config.yaml
num_hidden_layers: 8
hidden_size: 256
n_experts: 64
experts_per_token: 4
d_expert: 64
d_shared_expert: 0
hidden_act: "swiglu"
moe_layers: [1, 2, 3, 4, 5, 6, 7]
router_score: "sigmoid"
normalize_top_k: true
routed_scale: 2.5
balance_loss: 0.00019
balance_bias: true
init_std_router: 0.0313
lr_router: 0.000855
vocab_size: 32641
norm: "rmsnorm"
norm_eps: 1e-06
tie_word_embeddings: true
optimizer: "muon_variant"
learning_rate: 0.00352
beta1: 0.95
max_grad_norm: 1.0
batch_tokens: [32768, 65536, 131072, 262144]
max_seq_len: 512
train_tokens: 355400000
max_steps: 3577
dataset: "wikipedia_en"
Below are experts of layer 3 (counted from 0) of a mixture-of-experts language model. Rows are named gate (a neuron's input weights, with its number), up (a neuron's input weights, with its number) and show model dimensions 0-255. Each number is 50 + 12 x the weight over its row's rms, rounded and kept within 0 to 99.
Before each expert's rows: "gets" lists some tokens that make up at least twice as much of what it gets as of all text; "mostly gets" lists some tokens that are sent to it at least half of the time. This comes from a sample of Wikipedia text that the model never trained on. Tokens count by the router's weight.

# expert 5
gets: "(", "\"", "| ", "[", "$", "_{"
mostly gets: "(", "[", "_{", "^{", "$", "{"
gate0:47 37 26 55 57 80 71 39 43 61 50 30 66 28 32 52 44 80 60 49 36 59 51 58 36 77 56 60 58 37 49 60 55 48 59 52 45 46 56 49 66 41 62 40 56 63 54 65 39 65 66 57 35 55 69 51 46 58 62 55 33 47 43 53 55 47 43 47 43 53 52 40 60 34 63 34 42 36 36 53 45 55 68 44 53 45 65 44 50 36 35 39 68 56 76 44 38 62 59 35 67 55 29 49 56 47 39 42 51 56 59 65 66 46 37 39 68 68 52 60 49 52 52 72 54 51 55 51 29 48 75 45 36 40 52 43 55 59 50 38 64 57 64 51 35 53 25 69 52 44 81 66 38 44 41 39 60 44 53 27 54 43 42 58 68 55 42 50 45 40 43 65 54 60 46 38 51 63 43 31 56 46 60 17 39 51 41 35 33 49 63 45 63 48 59 31 31 54 61 45 55 75 53 55 47 55 56 36 36 61 61 54 54 79 38 73 33 52 52 72 42 17 50 49 52 59 57 45 64 65 60 55 44 51 53 43 57 43 40 51 45 20 55 38 71 41 46 61 58 30 64 39 59 48 51 68
up0:30 41 63 42 58 68 49 57 85 52 55 47 47 66 52 46 50 80 67 41 50 61 58 32 59 54 71 63 66 68 44 49 41 46 43 38 55 47 66 85 36 62 56 78 56 45 62 52 33 62 57 40 64 55 48 44 43 57 63 67 49 50 44 35 59 53 68 56 56 44 90 46 27 49 47 35 61 48 55 58 74 43 52 47 61 71 38 52 50 35 45 39 49 48 47 35 45 65 57 49 52 56 36 59 49 60 49 51 64 47 53 62 71 53 38 57 61 46 49 64 49 43 51 59 33 68 56 46 60 65 59 50 63 56 53 40 31 63 61 39 50 67 57 33 26 44 61 51 43 55 48 43 60 57 53 69 25 71 35 52 45 40 59 62 28 42 39 52 52 56 42 33 49 72 53 27 42 41 66 41 19 48 58 36 73 53 40 37 42 36 47 47 47 28 64 42 65 47 48 54 51 49 29 65 16 49 60 33 68 51 45 63 65 55 59 41 58 44 55 43 30 40 45 51 46 50 45 42 43 65 47 40 44 44 35 50 39 48 47 56 53 62 40 41 39 57 68 52 45 19 38 57 33 52 46 32
gate1:44 52 52 45 46 34 43 41 43 55 41 58 35 55 56 78 48 36 30 52 28 53 68 46 59 60 37 35 54 65 38 56 30 43 60 35 33 26 28 52 51 54 45 45 56 38 53 43 39 57 54 72 45 57 62 26 45 46 43 61 62 39 48 40 41 62 51 38 67 57 47 48 54 59 51 55 36 23 68 56 53 49 39 58 69 69 50 64 62 71 36 35 60 46 62 51 27 62 57 47 68 34 40 56 49 65 82 23 59 65 43 51 24 64 29 49 39 66 52 37 41 74 51 60 56 67 37 68 50 61 44 45 62 35 65 50 82 46 36 53 59 44 52 51 69 70 54 40 46 28 58 56 55 64 45 43 41 68 41 31 51 25 58 51 53 55 37 58 48 58 51 54 41 57 51 55 47 56 56 54 58 48 72 62 50 57 67 26 67 37 54 48 55 28 43 44 58 38 61 57 45 55 44 61 68 64 53 62 42 38 58 42 40 49 55 54 47 56 61 74 61 55 32 64 44 65 55 60 50 74 63 47 42 60 66 55 60 45 43 54 64 61 44 39 54 44 42 66 24 26 41 58 71 43 60 51
up1:51 49 54 60 59 68 47 65 58 53 51 52 10 54 40 53 67 46 40 59 40 36 45 44 68 58 54 42 65 44 58 49 46 45 52 50 50 53 28 56 52 46 56 30 50 51 48 55 43 55 58 21 37 58 73 46 57 60 39 69 45 57 53 54 64 23 70 32 55 47 44 48 34 37 65 51 62 72 53 28 56 52 55 59 24 49 29 52 32 65 51 40 27 54 68 51 53 54 60 64 62 43 44 46 43 51 50 47 28 43 61 73 32 63 52 25 34 25 45 57 63 73 42 61 57 70 46 69 43 63 52 48 40 69 58 38 48 44 32 49 72 48 40 39 47 58 69 45 41 41 67 61 39 59 48 79 43 35 28 44 41 38 45 53 28 56 22 53 55 42 44 54 62 67 35 44 76 62 47 43 41 46 42 59 36 49 60 54 53 66 46 35 64 37 39 51 46 59 33 30 52 50 37 47 48 53 28 66 48 52 45 36 52 58 29 60 40 50 44 51 58 56 42 68 47 21 39 51 36 43 49 68 45 29 57 69 66 77 62 37 61 47 53 50 43 44 53 35 53 47 46 52 52 35 48 55
gate2:38 48 32 53 49 43 62 58 47 60 38 42 53 54 60 63 55 40 40 39 62 65 72 83 59 46 53 52 71 32 65 53 50 53 35 60 47 42 37 56 60 51 39 79 38 46 44 60 43 65 41 59 65 80 55 71 49 55 50 41 34 47 61 51 58 43 36 61 52 52 47 60 29 32 51 68 54 57 72 51 39 46 67 55 43 61 49 68 42 44 51 69 61 44 55 41 54 32 59 64 48 71 29 57 43 36 68 55 50 33 49 45 57 59 36 36 35 59 60 44 49 39 34 38 62 54 67 25 41 65 47 54 57 63 53 47 14 68 45 48 61 48 36 54 56 49 40 32 55 58 47 57 36 49 35 53 18 70 57 48 52 57 37 22 39 59 58 56 40 52 48 56 52 48 49 58 50 56 57 46 36 47 38 43 81 48 49 69 47 46 38 49 38 63 72 24 61 69 66 49 45 57 54 57 55 52 61 74 59 44 60 51 55 43 55 53 55 55 39 37 58 38 74 39 53 57 56 69 53 60 51 68 44 72 49 46 22 26 54 54 76 51 67 45 41 47 58 66 48 37 59 70 56 52 48 79
up2:59 66 43 56 41 63 42 49 58 45 59 70 44 52 36 54 26 52 39 54 59 59 50 81 47 46 48 59 51 23 46 38 56 58 35 54 62 50 40 75 56 69 34 52 54 38 52 68 50 61 39 60 31 61 60 57 58 56 67 54 51 48 36 48 47 71 64 42 68 81 72 44 67 13 69 38 70 62 56 40 50 50 44 78 58 59 58 63 62 63 60 50 42 47 44 53 44 47 51 51 37 40 46 51 66 59 44 53 57 53 26 72 57 47 56 59 49 40 51 74 61 54 52 47 70 53 64 41 54 26 45 37 65 61 62 56 23 57 50 42 34 59 53 57 56 47 40 61 60 51 34 35 56 43 79 29 37 63 54 46 50 38 59 57 48 77 30 71 50 54 48 40 55 72 37 51 67 37 46 48 35 77 51 56 40 36 46 51 37 58 54 60 60 45 31 53 49 65 50 23 58 50 61 65 66 51 59 61 52 27 47 25 63 36 59 57 51 44 26 39 44 58 38 40 51 40 61 60 49 69 44 47 52 59 55 73 48 30 59 50 50 32 56 52 56 38 48 52 52 45 50 57 65 47 33 53
gate3:56 41 46 46 42 71 43 43 28 46 62 75 38 62 49 72 61 53 56 60 61 60 38 59 55 64 44 60 43 55 49 50 49 64 42 55 41 50 25 40 63 62 49 51 45 40 39 50 25 40 50 66 39 45 79 39 23 40 47 57 38 45 47 45 51 77 41 16 62 52 32 38 44 54 52 48 43 53 45 77 27 36 46 43 34 46 51 48 37 35 43 57 52 59 73 69 59 63 49 59 45 60 37 49 52 34 43 60 69 36 38 40 44 68 44 41 37 70 50 68 46 53 69 44 48 48 62 55 46 53 51 42 63 58 63 36 49 37 61 51 57 42 63 61 47 59 38 49 40 53 37 62 50 30 55 40 38 56 54 42 72 42 34 56 64 59 32 84 75 53 47 44 37 63 48 39 59 59 62 76 57 47 42 62 65 74 41 48 55 56 44 53 36 50 55 38 43 42 44 40 52 63 34 55 49 43 36 56 42 63 64 51 39 59 53 61 67 55 13 67 25 64 60 67 40 41 59 40 42 30 47 46 48 55 55 58 65 27 59 65 65 66 66 49 57 31 55 39 49 57 60 64 64 37 60 49
up3:49 62 55 29 60 48 38 64 43 41 48 34 62 61 57 42 41 48 47 48 71 40 69 45 24 55 38 75 55 63 83 60 47 38 52 73 50 56 50 56 43 50 49 48 43 43 42 42 50 65 43 72 25 60 50 47 46 60 36 40 23 42 52 20 25 39 55 62 31 29 49 44 53 58 42 37 38 56 58 45 63 23 49 47 61 67 73 50 56 48 41 53 47 38 31 55 46 51 51 50 55 52 52 60 54 77 65 40 60 62 58 59 57 55 79 45 58 31 49 34 37 31 56 64 51 60 39 67 50 55 41 56 51 47 66 39 31 53 35 39 59 42 37 54 48 52 65 39 52 46 35 37 45 32 38 56 55 34 25 59 63 48 46 52 52 65 39 59 42 51 49 32 43 40 55 31 45 38 60 63 68 57 52 45 54 44 47 41 57 48 41 27 61 37 53 51 61 31 59 42 53 48 31 32 52 35 65 45 42 34 70 49 47 52 37 61 31 33 69 62 51 59 55 77 42 48 49 58 34 58 55 59 45 37 27 48 36 52 42 61 58 59 44 52 18 56 82 57 65 28 47 51 47 70 54 43

# expert 24
gets: "in ", "by ", "from ", "on ", "to ", "with "
mostly gets: "from ", "during ", "after ", "with ", "between ", "until "
gate0:51 36 41 56 47 84 68 51 51 52 36 37 67 31 41 48 48 59 64 49 54 63 65 58 32 63 47 57 42 44 38 48 38 49 62 49 34 42 45 55 61 49 57 41 64 69 44 64 32 68 56 61 40 56 61 64 57 59 57 53 40 40 49 63 50 57 45 47 65 46 54 56 64 16 54 49 42 51 28 41 38 57 57 47 39 29 56 29 49 33 27 25 66 62 53 46 34 49 63 46 66 62 38 45 59 42 42 70 55 67 55 71 57 45 52 51 66 73 59 50 57 44 34 58 58 42 69 51 37 54 63 53 27 40 42 47 43 62 50 55 63 63 69 62 31 42 30 76 46 44 70 64 31 25 50 47 55 49 57 23 60 29 40 48 48 45 52 49 38 48 47 60 55 58 37 40 41 66 44 54 51 44 55 44 46 38 27 43 40 71 48 47 58 55 65 42 40 41 66 54 54 87 49 66 63 62 58 42 33 61 56 55 53 79 29 63 36 54 65 56 40 27 46 36 42 55 65 25 56 62 45 53 42 62 57 45 46 52 55 56 37 29 62 47 60 27 43 65 51 31 60 44 56 56 54 41
up0:24 30 67 29 58 51 59 48 76 66 37 44 47 65 44 51 48 70 63 30 27 42 60 53 65 54 49 59 51 47 37 56 45 50 46 45 45 50 50 61 42 70 39 71 57 55 74 46 48 76 41 59 71 61 59 51 60 56 62 69 67 53 35 43 71 50 68 52 40 43 84 48 25 54 51 36 69 59 64 63 65 51 38 38 64 81 57 37 47 40 42 46 39 64 42 45 56 65 54 41 62 50 55 71 48 43 50 39 58 51 43 60 60 49 35 56 42 49 62 53 38 53 42 60 44 61 60 52 50 67 64 49 61 44 51 44 28 69 66 34 51 61 57 40 43 48 50 57 36 45 41 46 57 64 58 80 43 62 38 47 60 58 65 41 32 48 55 55 50 56 51 54 44 55 18 38 59 48 63 44 28 77 60 39 50 44 63 45 48 29 47 65 32 40 49 51 71 48 53 58 63 58 44 57 30 44 60 28 76 33 33 49 58 60 55 49 64 42 34 55 33 41 59 51 53 60 37 66 42 57 62 46 50 30 27 43 28 46 57 59 64 48 38 53 48 59 56 36 59 21 38 51 41 49 48 62
gate1:43 53 43 52 59 41 40 54 62 43 55 59 37 66 60 69 69 49 39 52 52 53 68 33 73 50 42 14 53 75 37 68 40 38 53 39 30 29 35 67 53 69 37 51 48 47 44 36 33 36 50 68 45 57 67 46 50 35 50 45 35 39 54 44 49 53 62 33 72 49 52 52 60 52 39 51 26 18 66 59 57 37 52 49 68 55 55 56 66 53 35 48 43 50 52 56 35 51 56 33 70 48 57 44 54 52 87 48 51 65 45 36 32 76 46 55 40 67 57 32 36 65 50 45 55 65 41 54 49 57 60 46 41 26 65 62 61 33 43 65 65 57 44 64 68 35 47 55 38 34 70 55 52 68 43 41 49 73 43 40 43 39 38 51 60 51 47 46 36 50 43 46 37 52 51 61 48 61 59 52 54 50 53 62 67 48 59 40 53 27 40 49 62 34 37 48 59 47 51 61 47 54 46 57 75 82 32 70 33 39 41 31 61 50 58 54 40 59 60 67 60 67 32 59 49 55 48 56 50 79 55 50 29 55 56 50 48 48 60 41 59 60 38 48 67 34 52 70 26 31 51 57 54 47 55 48
up1:53 54 34 74 51 68 27 45 44 58 57 70 28 43 41 46 56 53 26 60 42 34 34 49 55 62 66 47 74 46 52 51 51 30 55 52 44 60 31 45 33 54 55 37 52 38 40 49 42 35 69 31 39 71 69 56 54 69 40 53 46 40 52 60 61 44 63 33 56 51 42 42 27 30 57 61 71 61 56 26 71 61 33 62 34 50 44 55 25 61 46 44 30 50 57 47 55 53 60 62 55 41 37 58 48 46 49 44 25 40 74 67 46 54 46 46 55 31 46 66 79 91 50 52 55 69 42 69 46 69 46 43 40 63 52 53 43 54 30 55 67 50 49 39 48 58 64 35 36 60 55 61 39 58 49 67 43 24 29 44 37 42 48 49 30 54 20 39 60 47 53 34 58 67 36 53 62 62 48 58 37 41 51 42 61 57 57 47 54 53 44 52 51 27 45 56 56 55 46 59 38 43 36 44 50 43 42 51 55 51 57 41 48 56 28 70 53 71 45 73 38 41 52 59 47 26 55 45 36 46 51 64 51 43 33 65 50 66 58 39 74 57 48 46 40 56 41 44 63 43 53 61 37 31 54 61
gate2:51 47 39 32 43 33 52 73 45 35 34 35 52 49 61 56 51 45 46 34 47 42 79 85 53 52 53 51 80 39 58 46 48 37 30 67 45 40 39 53 57 48 35 83 55 53 32 55 39 45 69 72 59 75 55 57 68 36 58 47 48 40 62 46 54 39 29 51 45 55 38 46 41 49 62 58 52 57 67 41 54 48 70 59 60 67 63 67 54 32 58 60 59 55 56 31 64 41 66 71 45 67 28 64 35 32 74 55 58 38 53 46 58 69 40 42 42 57 55 42 49 47 54 42 54 43 68 41 44 56 45 51 46 43 46 64 25 61 39 33 73 47 38 56 47 50 27 44 64 27 48 39 38 55 39 49 28 71 55 52 65 60 42 35 39 75 55 65 42 38 47 57 43 37 46 57 34 46 62 43 43 52 42 52 59 62 59 58 50 34 46 48 45 51 73 33 46 85 46 49 34 57 55 42 50 54 51 64 53 53 51 62 60 50 51 45 46 50 34 48 55 47 73 54 48 65 38 57 49 61 36 50 44 75 44 51 36 18 56 54 65 38 79 47 50 52 45 51 52 46 66 69 60 59 52 59
up2:41 52 40 55 59 55 40 40 40 57 61 68 47 56 53 53 29 72 47 45 57 54 29 77 48 41 41 43 44 36 49 34 45 37 39 51 82 41 48 69 49 72 41 54 36 40 39 63 61 50 47 54 46 50 48 64 41 65 49 44 45 43 52 30 62 59 70 51 57 80 60 51 63 14 70 49 66 57 52 44 37 49 53 68 55 51 47 68 58 55 66 51 56 69 44 61 54 37 46 53 28 39 38 31 86 63 47 58 62 51 21 62 71 52 41 30 53 32 50 71 66 47 44 47 68 41 63 49 56 38 49 51 58 65 55 64 18 50 43 55 40 55 54 51 64 39 52 55 49 51 62 26 67 33 84 33 36 57 63 43 55 40 44 57 38 83 34 66 52 52 43 45 51 75 45 43 51 45 39 55 39 69 46 51 42 27 49 30 39 53 55 49 55 64 35 49 36 63 55 33 50 43 66 56 43 53 52 50 55 28 53 33 54 34 42 45 41 39 32 36 32 44 43 63 53 37 51 66 42 64 42 60 53 52 56 62 42 44 56 46 66 48 53 48 55 58 48 46 59 54 32 51 62 50 35 51
gate3:59 49 44 47 30 63 36 30 19 52 60 73 39 66 61 64 58 59 44 56 52 60 45 44 57 72 31 52 38 45 44 46 33 66 31 45 28 56 20 48 64 53 47 44 44 48 46 43 24 50 42 66 38 42 77 37 34 35 58 52 61 41 50 63 37 71 37 21 58 53 31 37 42 53 53 52 53 50 55 74 24 51 41 58 45 39 55 51 45 45 54 60 59 71 55 70 53 52 44 52 50 43 37 44 62 24 42 52 65 35 41 42 33 58 41 32 48 59 57 78 55 59 53 51 40 52 68 49 49 54 53 43 67 56 72 44 53 39 49 53 42 51 52 46 56 55 35 58 47 52 42 70 45 27 44 38 38 43 56 48 64 38 44 55 60 56 44 90 61 55 50 32 43 71 41 44 52 46 60 62 48 34 53 62 54 63 33 61 56 49 52 55 35 64 50 41 49 37 41 43 45 43 41 57 54 53 33 61 53 63 64 48 46 50 56 68 54 53 08 52 20 68 55 76 36 40 56 54 43 35 37 48 50 62 60 71 60 43 53 63 73 58 49 48 59 24 60 51 50 56 57 47 54 49 62 50
up3:60 55 42 32 54 53 42 57 67 42 39 18 51 62 63 50 38 38 56 48 68 35 58 42 49 50 39 48 54 56 58 47 28 35 59 76 57 63 57 53 57 52 61 49 50 46 58 52 39 59 40 67 57 65 50 46 53 66 50 49 30 38 54 20 26 35 57 56 32 37 42 42 54 62 39 41 53 56 49 54 63 38 66 53 59 64 67 45 62 58 42 45 30 44 22 53 39 51 59 53 44 36 36 56 51 63 50 34 62 64 54 57 41 37 64 39 53 41 55 33 37 15 55 58 54 63 51 66 57 42 49 74 45 55 64 68 35 67 44 44 48 57 27 51 53 51 82 36 41 44 37 49 47 33 51 47 49 30 43 77 61 61 61 57 38 62 48 60 43 58 57 36 63 32 32 35 53 46 60 66 51 54 57 46 54 33 37 44 38 47 44 39 66 26 58 60 48 39 52 36 40 56 37 45 50 50 60 50 46 39 48 64 30 50 36 45 33 35 44 41 52 53 53 74 70 48 53 67 30 44 40 50 46 49 42 52 49 46 28 62 57 41 43 42 27 50 90 50 62 33 38 60 48 81 53 21

# expert 26
gets: "of ", "that ", "which ", "who ", "|", "0 "
mostly gets: "what ", "where ", "that ", "how ", "which ", "same "
gate0:49 36 27 62 45 88 63 38 45 50 52 29 37 30 17 30 46 80 61 43 40 50 56 57 34 70 54 65 44 42 49 53 45 41 62 46 41 36 46 48 61 47 61 46 62 60 33 61 40 77 65 54 30 49 68 61 63 47 70 59 35 48 53 62 49 40 43 60 54 47 54 46 68 33 57 45 43 38 47 35 32 52 56 47 36 33 52 33 55 17 48 39 71 60 63 48 38 50 52 46 54 68 44 53 32 46 42 59 54 61 59 74 62 51 59 43 66 60 48 77 54 43 45 70 59 54 51 52 41 56 75 51 34 40 61 37 53 54 62 37 64 53 57 60 41 48 37 64 47 38 74 64 35 34 39 42 46 40 45 34 56 40 51 51 53 56 45 46 60 47 43 58 66 50 45 32 43 52 39 37 60 48 51 35 39 60 14 34 32 58 58 49 76 39 60 51 30 44 47 57 49 73 38 51 61 48 55 37 36 56 45 51 51 76 37 58 31 40 63 67 41 28 40 44 49 56 64 42 64 63 39 60 41 56 60 49 56 52 38 53 39 25 60 37 58 38 46 53 39 36 61 55 57 44 43 51
up0:29 36 59 22 46 56 46 53 59 58 52 39 41 70 45 53 43 70 68 54 37 39 63 38 72 52 70 61 73 50 37 43 51 45 50 37 42 51 62 82 37 50 64 66 49 42 55 48 51 47 45 64 72 55 56 46 55 46 54 47 43 53 61 39 47 43 66 47 45 45 88 39 40 73 37 43 50 58 73 64 59 54 44 44 68 62 39 46 34 50 53 51 37 50 50 49 64 48 67 41 48 52 39 58 48 58 58 42 62 50 52 66 70 37 48 64 61 43 51 57 44 69 54 53 46 58 40 32 62 58 59 47 54 41 43 46 37 63 62 49 45 71 52 27 38 54 45 51 41 60 62 58 62 62 45 62 46 81 24 48 53 46 64 63 44 53 44 67 37 63 50 36 43 71 59 25 58 41 66 49 30 52 66 35 66 36 38 42 45 22 38 52 59 21 78 26 64 53 46 54 56 43 42 55 33 39 62 33 74 37 37 49 65 62 58 63 61 29 55 59 30 46 54 51 52 58 34 61 57 78 63 46 65 46 40 48 40 56 35 50 38 48 64 57 32 48 55 40 51 33 37 37 44 56 53 41
gate1:52 52 43 48 53 36 46 46 58 47 46 70 40 58 50 64 61 25 42 56 34 53 60 38 56 46 53 21 65 62 37 70 26 47 68 28 47 29 32 54 49 59 39 60 47 49 39 51 52 55 46 60 47 73 78 31 49 25 37 49 62 49 55 46 45 48 57 41 60 66 46 57 47 50 50 55 47 23 54 60 52 42 41 45 57 55 58 62 61 73 32 42 50 38 60 51 30 62 48 42 65 41 58 58 52 58 72 45 55 67 49 42 26 87 25 36 42 58 60 33 47 70 63 49 54 64 32 63 47 68 59 48 49 53 70 51 63 49 31 54 59 38 44 58 58 58 57 65 42 54 60 55 62 52 36 48 35 67 44 52 51 33 45 53 72 49 36 54 52 63 49 54 24 54 54 68 55 55 61 49 56 40 61 57 64 55 50 29 52 30 35 54 40 43 43 58 63 48 63 39 46 46 58 69 62 74 56 77 38 43 28 42 63 54 49 58 47 60 69 46 55 55 26 46 47 55 41 59 45 70 50 58 27 58 56 36 63 53 53 71 57 52 40 51 65 43 54 82 20 36 58 67 55 44 57 58
up1:54 51 38 68 62 62 45 53 36 65 52 62 24 58 57 48 66 55 31 55 31 41 60 47 66 65 41 39 57 45 49 43 46 40 44 54 40 38 38 43 33 58 56 37 55 36 43 55 38 41 64 34 51 70 74 48 53 68 48 59 60 43 63 55 58 23 67 36 48 51 47 49 47 25 56 61 54 47 50 16 53 47 53 57 43 44 45 54 27 57 61 44 33 56 48 51 53 54 61 70 59 55 40 48 42 34 44 52 34 48 66 66 39 39 51 37 43 30 56 73 79 89 48 73 51 53 53 62 54 54 43 47 42 58 64 34 53 58 35 55 72 42 44 37 44 56 70 39 35 50 62 60 50 54 28 87 51 42 25 41 44 35 50 58 29 46 26 44 59 61 49 53 69 51 29 52 73 55 53 52 47 40 58 39 46 38 52 40 69 53 46 39 78 38 37 43 43 52 38 53 45 43 32 47 38 59 34 55 59 55 37 36 43 62 34 72 35 72 60 61 48 49 49 62 42 32 47 39 39 46 43 57 56 34 53 71 59 53 61 46 58 45 49 40 33 46 49 33 71 44 42 59 47 30 57 54
gate2:50 41 41 44 28 40 55 66 59 44 38 40 46 43 54 61 47 51 41 41 63 51 80 68 50 55 45 46 80 32 56 47 56 53 34 63 37 41 41 49 72 39 38 68 50 43 42 51 48 47 46 66 53 69 56 64 56 56 55 52 45 36 65 47 72 39 37 46 52 69 45 51 34 35 58 75 64 61 65 40 45 54 66 65 43 54 62 69 41 39 59 56 62 47 72 29 45 26 65 60 41 56 33 53 40 39 68 52 64 39 36 44 55 64 37 40 42 60 55 37 45 29 42 30 44 50 48 30 47 52 51 42 45 59 57 51 18 67 48 37 80 46 40 44 64 51 35 29 50 54 38 34 51 55 38 45 20 74 47 52 54 60 46 35 41 65 58 53 44 48 54 62 51 39 45 48 34 46 53 39 30 44 46 49 78 34 60 67 43 45 40 38 45 59 70 34 62 66 69 48 45 54 55 42 55 57 49 71 63 44 50 55 57 38 66 54 38 59 41 42 59 48 81 42 58 66 41 48 39 55 44 68 45 75 47 41 29 24 59 58 60 62 63 52 41 59 52 63 51 46 56 70 68 59 54 67
up2:39 62 60 58 50 59 45 43 42 35 53 64 52 73 53 48 35 78 44 46 56 63 51 81 50 57 57 48 49 34 43 44 46 39 51 58 73 41 56 62 42 54 41 58 44 31 49 67 45 57 48 67 38 64 46 62 54 61 39 48 33 37 45 37 58 66 46 40 63 70 78 39 77 13 64 39 62 46 53 43 46 29 58 64 62 61 48 69 61 62 54 54 48 55 51 62 53 37 64 48 48 37 43 45 70 63 39 43 66 53 33 59 66 53 53 40 49 51 54 69 56 44 49 43 66 51 68 50 43 33 35 40 76 57 49 57 22 59 42 49 43 63 50 53 63 41 38 51 53 64 42 23 63 43 79 35 44 54 54 59 68 38 38 33 46 76 30 72 47 41 49 54 54 78 36 42 51 31 40 58 43 79 54 59 49 49 48 51 41 51 68 71 47 56 37 47 42 66 47 29 52 49 56 47 54 49 53 54 42 17 42 38 47 39 47 38 50 33 29 41 28 40 48 59 52 47 65 59 32 59 31 64 41 60 37 57 53 47 62 60 53 35 50 38 48 63 50 49 65 33 44 58 63 48 42 50
gate3:50 43 51 51 38 63 44 42 20 56 63 69 38 62 59 68 58 61 43 57 74 53 32 52 61 56 54 46 37 53 53 47 48 69 44 46 27 61 21 38 64 57 58 44 34 41 50 58 32 42 51 66 36 52 65 47 23 46 58 45 42 50 45 45 45 71 45 32 60 59 38 42 50 40 55 52 40 56 41 66 16 55 41 56 39 39 54 51 45 40 61 65 56 57 69 78 58 50 42 58 42 56 44 56 49 40 53 60 62 37 37 55 28 63 43 46 32 61 65 64 51 64 54 54 45 38 68 59 36 54 55 48 66 41 53 33 47 28 42 48 43 44 61 67 60 48 39 52 60 69 36 67 42 43 49 37 47 60 61 48 72 45 38 57 53 67 39 85 72 50 52 39 40 63 38 45 51 44 71 68 47 35 51 60 64 62 37 55 67 50 60 63 22 56 63 47 49 46 39 40 54 47 33 47 62 49 32 51 49 63 71 54 52 53 63 64 68 53 22 67 15 78 53 69 31 43 56 56 46 38 39 55 67 62 48 55 62 27 50 64 58 53 61 45 58 35 57 47 51 70 53 49 60 54 50 45
up3:61 55 51 24 54 40 38 60 53 39 48 18 51 58 65 57 18 39 47 49 48 39 68 36 34 56 46 72 59 65 68 58 41 26 47 69 47 54 67 50 55 45 62 53 43 41 40 41 42 50 49 69 46 53 55 41 56 65 54 34 29 50 56 26 26 28 51 51 26 43 68 51 48 63 28 48 53 58 52 53 66 35 64 49 53 61 57 47 51 56 42 59 52 46 23 64 46 60 62 39 47 48 45 66 56 73 58 35 55 74 50 44 44 35 71 36 52 38 44 37 48 22 58 76 48 62 33 73 52 43 57 57 50 49 55 55 33 57 36 46 55 53 21 51 47 59 74 32 57 44 34 48 48 28 63 48 57 34 32 52 58 55 45 55 60 66 45 64 47 53 52 37 45 35 45 31 53 32 65 58 69 52 46 46 51 53 46 44 47 48 50 40 64 35 53 52 63 37 58 29 49 52 30 43 40 47 81 55 59 39 50 47 50 41 37 54 44 42 49 43 58 58 62 65 55 52 44 66 50 56 46 56 42 46 45 52 36 50 45 62 64 50 39 42 26 59 75 61 60 42 41 65 36 94 45 39